config.yaml
n_layer: 9
d_model: 96
n_experts: 256
experts_per_token: 8
d_expert: 32
d_shared_expert: 0
activation: "swiglu"
moe_layers: [0, 1, 2, 3, 4, 5, 6, 7, 8]
router_score: "sigmoid"
normalize_top_k: false
routed_scale: 0.25
balance_loss: 0.00237
balance_bias: true
init_std_router: 0.00624
lr_router: 0.00277
n_head: 3
n_kv_head: 1
head_dim: 32
vocab_size: 2048
norm: "rmsnorm"
norm_place: "pre"
norm_eps: 1e-05
positions: "rope"
rope_base: 10000.0
rope_fraction: 1.0
qk_norm: true
attn_scale: 0.177
tie_embeddings: false
parallel_block: false
init: "normal"
init_std_qkv: 0.051
init_std_o: 0.0
init_std_up: 0.051
init_std_down: 0.0
optimizer: "adamw"
lr: 0.00305
lr_mult_o: 0.741
beta1: 0.9
beta2: 0.98
lr_head: 0.00621
warmup_steps: 241
schedule: "wsd"
decay_fraction: 0.948
decay_shape: "linear"
final_lr_fraction: 0.0
batch_tokens: 32768
seq_len: 512
doc_mask: true
train_tokens: 345700000
steps: 10550
dataset: "wikipedia_en"
Below are experts of layer 3 (counted from 0) of a mixture-of-experts language model. Rows are named router (the router's row for the expert), gate (a neuron's input weights, with its number), up (a neuron's input weights, with its number), down (a neuron's output weights, with its number) and show model dimensions 0-95. Each number is 128 + 32 x the weight over its row's rms, rounded and kept within 0 to 255.
Before each expert's rows: a language model's description of what the expert responds to; "comes after" lists some tokens at least twice as common just before its tokens as in all text. This comes from a sample of Wikipedia text that the model never trained on. Tokens count by the router's weight.

# expert 33
What it handles: Word right after a, an or his, often one, another, series, group, species, as in a one-year contract, signed a one.
comes after: " a", " an", " A", " his", " first", " one"
router [109 107 160 139  98 149 176 144 111 125 143 148 158 143  77 135  69 132  63 138  87 155  80 136  93  89 160 116 138 157 125  97  58 132 125  94 181 139 148 139 127 156 116 141 181 123 118 151 131 127 146 126 131 197 146  96 182  72 123  96 143 133 101  91  76 151  44 120 172 157  59 176 136 165 124 141 161  87 141 105 161 134 147 148 107 136 163 155 167 107  73 160 135 161  75 124]
gate1 [139 170 171 176 163 150  92 161  98  76  94 143 169 219 129 138 164 141 146 118 137 139 106 129 108 132  89 150 177 126 132 131 106 183  98  95 175 104 143 143 108 126 143 126 125 148 102 157 120 163  82  83 148 166 144 134 171  95  92 103 177 137 200  49  79 128  67 132 167 108 112 100 115 133 166 185 116 136 141  76  85 101 135 189 150  97 135 135 141 111 140 141 125 125 142  82]
up1 [128 190 165 170 129  98 112 115  77 125  78 143  97 147 146  97 140 129 128  61 132 174 184  95 181 131 156 130 130 162 149 119 180 133 113 132 140  79 132 142 105 113 116 155 122 139  98 126  68  92 139 140 125 146  89 152 114 171 185 162 163 102 162 128 160 153  97 164 142 192 153  91  99 174 132 117 164 161 174 111  52 111 104 141 134 140 152 157 150 143  90  70  69  63 105 120]
down1 [ 78 142  88  96 116  87 181 166 183 125  85 157 185 178 127 149 155  94  77 192 182 122 152 125 116  91 177 122 110 113 105 113 139 118 149 177 137 133 154 142 125 129 128 161 146 112 105 157 102 107 137 105 106 171 165 131  95 169 108 139 159 138 100 184 113 127  99 126 100  87 117 103 171 162 166 160 154 181 141 133 189 136 124 124 221 192 142  94  96  96 154 109 138 130  95  91]

# expert 38
What it handles: Subjects opening a new sentence after a period, such as It, She, This, The, and line breaks ending paragraphs in encyclopedic prose.
comes after: ".", ",", ").", "\n", " It", "S"
router [119  98 192  96  88 152 181 173 113  99 126  82 166 166  98 117 136 108  91 123 128 165 137 130  96  81 144  90 158 123  88  82  72 120 105 118 104 160 106 136  88 135 148 141 121 106 129 120 186 181 124  99 118 173 155  98 128  82 125 153  79 108  66  92  98 119 122 163 103 178 127 134 160 125  66 125 148 124  83  95 189 175 123 190 169 179 172 134 166  90 135 131 133 116 107 164]
gate1 [ 92 148  95 107 163  85 144 138 135  99  85  79 157 108 111 143 128 143  90 161  89 149  91 103 102 109 135  63 169 108 111 116 112  73  92 134 165 123 199 150 110 115 134 136 146 163 124 135 116 137  96 153  78 115 175 131  79 163 134 112  86 139 136  69 144 165 131  59 111 178  47 142 145 153 104  94  78  92 133 137 198  84 185 133 122 144 120  99 177 114  91 153 134 143 151 164]
up1 [149 156 157 151  80 115 126 128 142 157 113 181  98 130 118 103 113 141 149 105 146 114 138 155 155 129  89 195  73 104 128 100 145 175 181  84  62 125  60 110 159 107 154  90 106 137 109 150 146 161 185  63 143 132 112 103 141 105 147 187 174 137  67 169 129  93 196 170 154 147 187 150 135  93 147 149 157 146 157  86  65 120 100 142 112 128 123 112  82 152 160 136 133 171 107 128]
down1 [170 184 143 200 122  49 186 137 162 128 107 114  93 139 110 126 134 115 134 172 102 146 125 206  48 157 136 127 126  87  63 122 108 128 153  80 106 179 155  99 126 145 132 131 133 158 107 104  94 156  61 108 111 166 109 129 122  98 169 174 148 107 150 160  91 144 156 170 171 126 124 121 136 114 127 142 163 136 142 116 150 162 102 133 129 106  66 193 111  91 170 125 144 148 175  99]

# expert 60
What it handles: Line starts, section headings and infobox field names and colons: Career, History, See also, Kingdom:, Local government.
comes after: "-", "\n", "==", "===", " ==", "."
router [132  68 174 107 128 134 142 179 100 113 156 102 164 146 100 173  70 135  69 148  84 198 121  99 112 144 122 119 126 157 135  90 107 148 156 137 139 212 121 181 115  89 122 153 177 124 119 133 150 152 104  78 133 177 147 119 120 132 147 137 127 100  53  99  95 119 117 220 144 178 140 141 183 174  89 164 140  87 130 130 135 112 146 147  93 139 113 143 184  82 105 108 102 145 148 146]
gate1 [127 127 157  96 166  72 188 159 140 104 146  75 163 127 119 175 188 124 121 132  70 129 158  84 152 178 115 188 113 105 102  86 127 129 104  72 160 138 137 163 121 164 179 105 145  94 168 109  88 164 123 127  96 129  82 105  98 169 119 112  97 131 112 170  81 105 135 162 120 139 100 154 134 113 142  83 128 131 104 120 178 135 121 123 122 170 122  75  99  80 143 179 151 188  53 172]
up1 [122 134 177 162  99 229  80 120 107 136  94 130 105 147 113  72 137 122 125 149  73 100 127 171 139 109 140 109 142 191 138  96 125 158 123 130 145  93 116  85 119 166  44 130  70 100  85 149 197 121  97 118 145 161 144 120 160  91 108 157 141 142 107  88 141 123 143  82 111 178 125  85 100  98 157 137 156 161 121 141  74 132 102 107 194 100 150 130 150 112 182  86 160  92 115 143]
down1 [122  83 139  76 129 119 144 115  98  99 184 158 162 139  72 178 119 130 136  98 131  76 114 120 117 149 145  83 163 207 115  65 131 140 161 133 179 111 145 183 142 159  81 103 145  88 162 115 129 145  86 109 127 133 101 101 164 151 121 137 162 115 136 104  89 199  74 111 158 209 119  77 146 191 110 107 164 134 168 152 101 123 102  98 142 118 125 140 124 172 196 137 116 133 107 154]

# expert 63
What it handles: Opening pieces of longer words such as pre, con, per, se, tri, re, often after a or an, as in an-on-ymous, an or-phanage, can-d-idate.
comes after: " an", "lo", " a", " An", " No", " se"
router [118  94  89  97  89 142 184 210 146  96 120 114 161 138  78 150  61 106 106 110 111 123 138 134  86 113 176  95 110 150 160  49  72 159 135  95 137 132 135 139 120 103 135 136 170 168 165 186  85 140 109 123 108 209 166  91 144 113 126 114 123  68  82 104  93 159 133 161 127 171 110 123 107 114 140 185 155 109 126 133 143 121 108 133 113  99 136 132 144 101  56 101 120 124 188 100]
gate0 [126 103 122  52 185 149 177 154 144 100 162 157 116 109 165 119 131 138 125 113  96 110 120  96 159 108 170 115 121  99 148 111 133 101 144 156 133 169  52 166 116 156 123 168 124 124 176 189 129 102 112 119 126 169 145 219 172 120 126 143 168  60 202  74 112 197 147 149 153 114 113 146 119 131 173 163 135 114  90 103 184 159 142 138  61 127 140 115 159 119 122 113 105 120  99 138]
up0 [142 147 107 110  86 136 160 102 141  98  92 114 133 136  95  90 155 112 159 129 125 167 166 160  92 122 103 157 127 159 120 162  78 156 150  62 155 148  50 139 163 186 109  61 177 134 129 121 171 110  83 120  94 172 117 111 146  96  75 118 106 144 153 143 118 169 181 148 143 114 118 179 155 153 126  86 168 141 141 143 134  95 123  70 157 107  76 109 151 119  81 120 157 209  93 175]
down0 [110 173 119 104 108  82  84 154 183 105  91 139 123 136  56 192 100 114 151 104 115 157 107 135 157 121  88 140  83 157 126  90 126 148  84 158 153 130 114 142 119 165 128 188 103 169 143 149 183 123 115 134  90 104 167 104 120 161  70  82 217  71 102 162 116 129 100 107 140 147 119 122 156  97 115  95 170 112 101  99 148  64  97 133 111  75 145 102 162  69 111 117 169 139 148  98]

# expert 8
What it handles: Line breaks after a sentence-ending period and the sentence-opening words that follow in biographies and histories, such as The, In, However, After.
comes after: ".", "\n", ",", ").", " ==", "=="
router [124  98 183  85  62 166 168 187 100 157  95 113 170 155 129 142 113 108 104 121 131 154 146 120  86  81 145 121 150 117  89 103  74 135  92 109 100 186 130 171 133 135 151 141 109 116 120 117 166 184 103  80 122 152 177  91 161  89 127 159  90 111 107  61 107 149 107 172 108 170 100 167 158 126  59 110 133 105  91  72 147 184 102 168 167 159 166 162 162 131 123 113 120 109 100 140]
gate1 [162  84 170 170 160  94 158 135 106 106 108 133 122 101 148  91 108 129 123 179 142 163 173  92 141  87 130 129 106  95 132  74 126 131 162 154  90 155 116 144 125  71 136  61 137 166 138 139 133 130 120 112 117 159 148  48 165 149 151 156 144 163 128  96 170 132 136 143 120 143 168  86 122 148  81 150 166 141 170 148 211 100 205  77  90 105 105 122  69 134 132  81  91  66 149 134]
up1 [121  95 150  96 105 201 120 104 135 125 196 130  77 126 103 144 109 172 122 115  86  87 185 132 175 137 151 152 139 199 136 167  81 159  43  97 143 146 133 108  94 100 106 101 116 170 118 151 136  77 106  82 111 133 106 137 168  88  88  73 140 161 140 144 130 123 187 122 171 123  79 177 101 123 139 165 160 102 118 126 118 147 121 127 136 112 111  87 114 160 129 160 129 171  75 190]
down1 [160 125 100  83 127  98 114 127  95 137 104 146 130 151  33 143 138 142 128 144  81 114 150  96 102 124 149 100  92  77 148  82 104  62 125 141  92 136 111 145 159 134 131 136 125 101 143 141 181 105 121 115 122 166 115  96  85 133 184 104  44 183 115 106 132 146 197 135 161 171 117 141 102 214  81 111 117  95 163 156 175 125 167 140 133 137  72 131 153  75 145 142 116 159  90 162]

# expert 37
What it handles: Adjectives after articles, such as first, second, most, another, final, plus early pieces in long words like an-ter-ior, ear-li-est.
comes after: " the", " an", " a", "lo", "or", "li"
router [107  88 113 104 100 137 170 218 138 139 147  82 131 168 105 148  54  98  89  93 136 131 114 129  68 133 149 118 132 115 163  96  57 172 135 102 135 153 135 142 131 152 142  87 138 151 133 164 102 191  96 139 119 207 167 112 181  98 114 134 137  96 113  95  74 159 132 155 139 134 110 142 176 122 139 136 187 111 140 109 197 121 108 116 100 129 174 150 139 120  43 126 124  91 141 124]
gate4 [ 83  98 124  86 107 164 159 149 108 114 157  57 124 162  66 176  67 121  79  84  75 120  98 142  97  75 191 141  99 141 130  80 127 142 186 175 108 146 179 147 153 128  82 141 111 152 156  91 165 136 168 116 187 131 110 194 143  88 137 131  95 120  78 107 107 199  71 154 104 141 130 101 114 142 135 109 162 150 135 130 129 100 104 107 146 142  99 141 129  84 147 161 131 120 149 123]
up4 [ 87 118 115  80 100  98 203 161 155 105 158 109 100 175 110 145  73  97 129 159  67 138 123  87 165  73 162  95 139 109 138 108  89 151 162 138 109 192 140 142 156 104 100 119 110 147 123  73 168 116 143 114 174 138  96 154 115  88 109 134 104 139  83  90 132 132  69 134  67 135 124 107 125 164 158 158 161 118 117 204 121  48 126  98 112 104 138 113 120 102 124 158  80  95 182 108]
down4 [104 157  74 144 139 124 136 105  87 142 174 173 176  95 128 111  74 139 167 184 124 101 168 140 165 111 124 183 156 157 116 149 204 103 155 167  79  78 132  82 173 192 125 146 126 121 127 129 137 100 149 168 179 111  69 144 126 111 189 116  92  92 160 144 145 128  62 166  98 122 142 138  82 101 151 112 158 159 159 160 131 136 147  91 114  93 117 104 134 149 142 175 129  61 112 131]

# expert 21
What it handles: Number and quantity words after a, his or first in sports biographies, such as six, four, another, single, se-ven, first-team, career.
comes after: " a", " his", " an", " first", " their", " of"
router [103 111 194 109 106 167 146 169 104 123 168 110 137 136  99 150  48 110  80 104  91 172 106 148 104 122 157 115 152 120 145 129 112 148  81  96 150 145 117 158 101 129 116 160 153  95 109 178 139 164 118 114 115 182 160 104 200  87 121  85 153 109 135 111  89 179 120 112 157 164  61 181 128 122  75 141 140 128 137 104 171  99 114 153 153 124 180 132 163 115  21 133 152 150  99 137]
gate1 [127 112 165 102 141 141 144 104  72 180 130 118 150 130 151 103  83  81 160 136 117  92 136 133 126 164 151 143 122 108 152 129 153 104 101 123 119 128  82 168 105 144  64 121 152 154 112 210 134 134 135 104 139 118 119 117 129 138  92 161 156 138 194 131 171 173 170 189 131 160  53 113  85 122  48  59 160 156 149 118 123  68 109 159 176 187 153 104 138 117  95  80 127 137 163 163]
up1 [101  98  75 177 133 162 138 126  67 158 112  76 124 147 113 104 168 108  57 132 113 153 121 177 119 183 153 128 140 129 171 176  64 109 130 117 102 113 105 142 175 107 137  98  80 109 119 123 137 133  59 126 170 122 114 146 150 111 170 123 127  96  84  54  70 156 166 104 143 146 162 128  98 120 121 120 146 183 167 139 144 164 130 122 117 110 105 176  82  87  92  94  85 113 200 121]
down1 [153 116 168  91 110  93 138 134 147  98 189 128 109 143 161 115 161 153 126 201 166 119 137 102 128  89 113 151 157 131 160 133  47 192 144 135  90 151 116 126 144  79 137  49 172 145 153 134 111 119 193 120 155 131 112 162 160 147 170 151  97 178 104 143 150 104  98 140 135 176 100 109 106 166 112 143 113  99 124 124 132 103 186  94  80 154 161 171 169 145 111  69  98 183  75 108]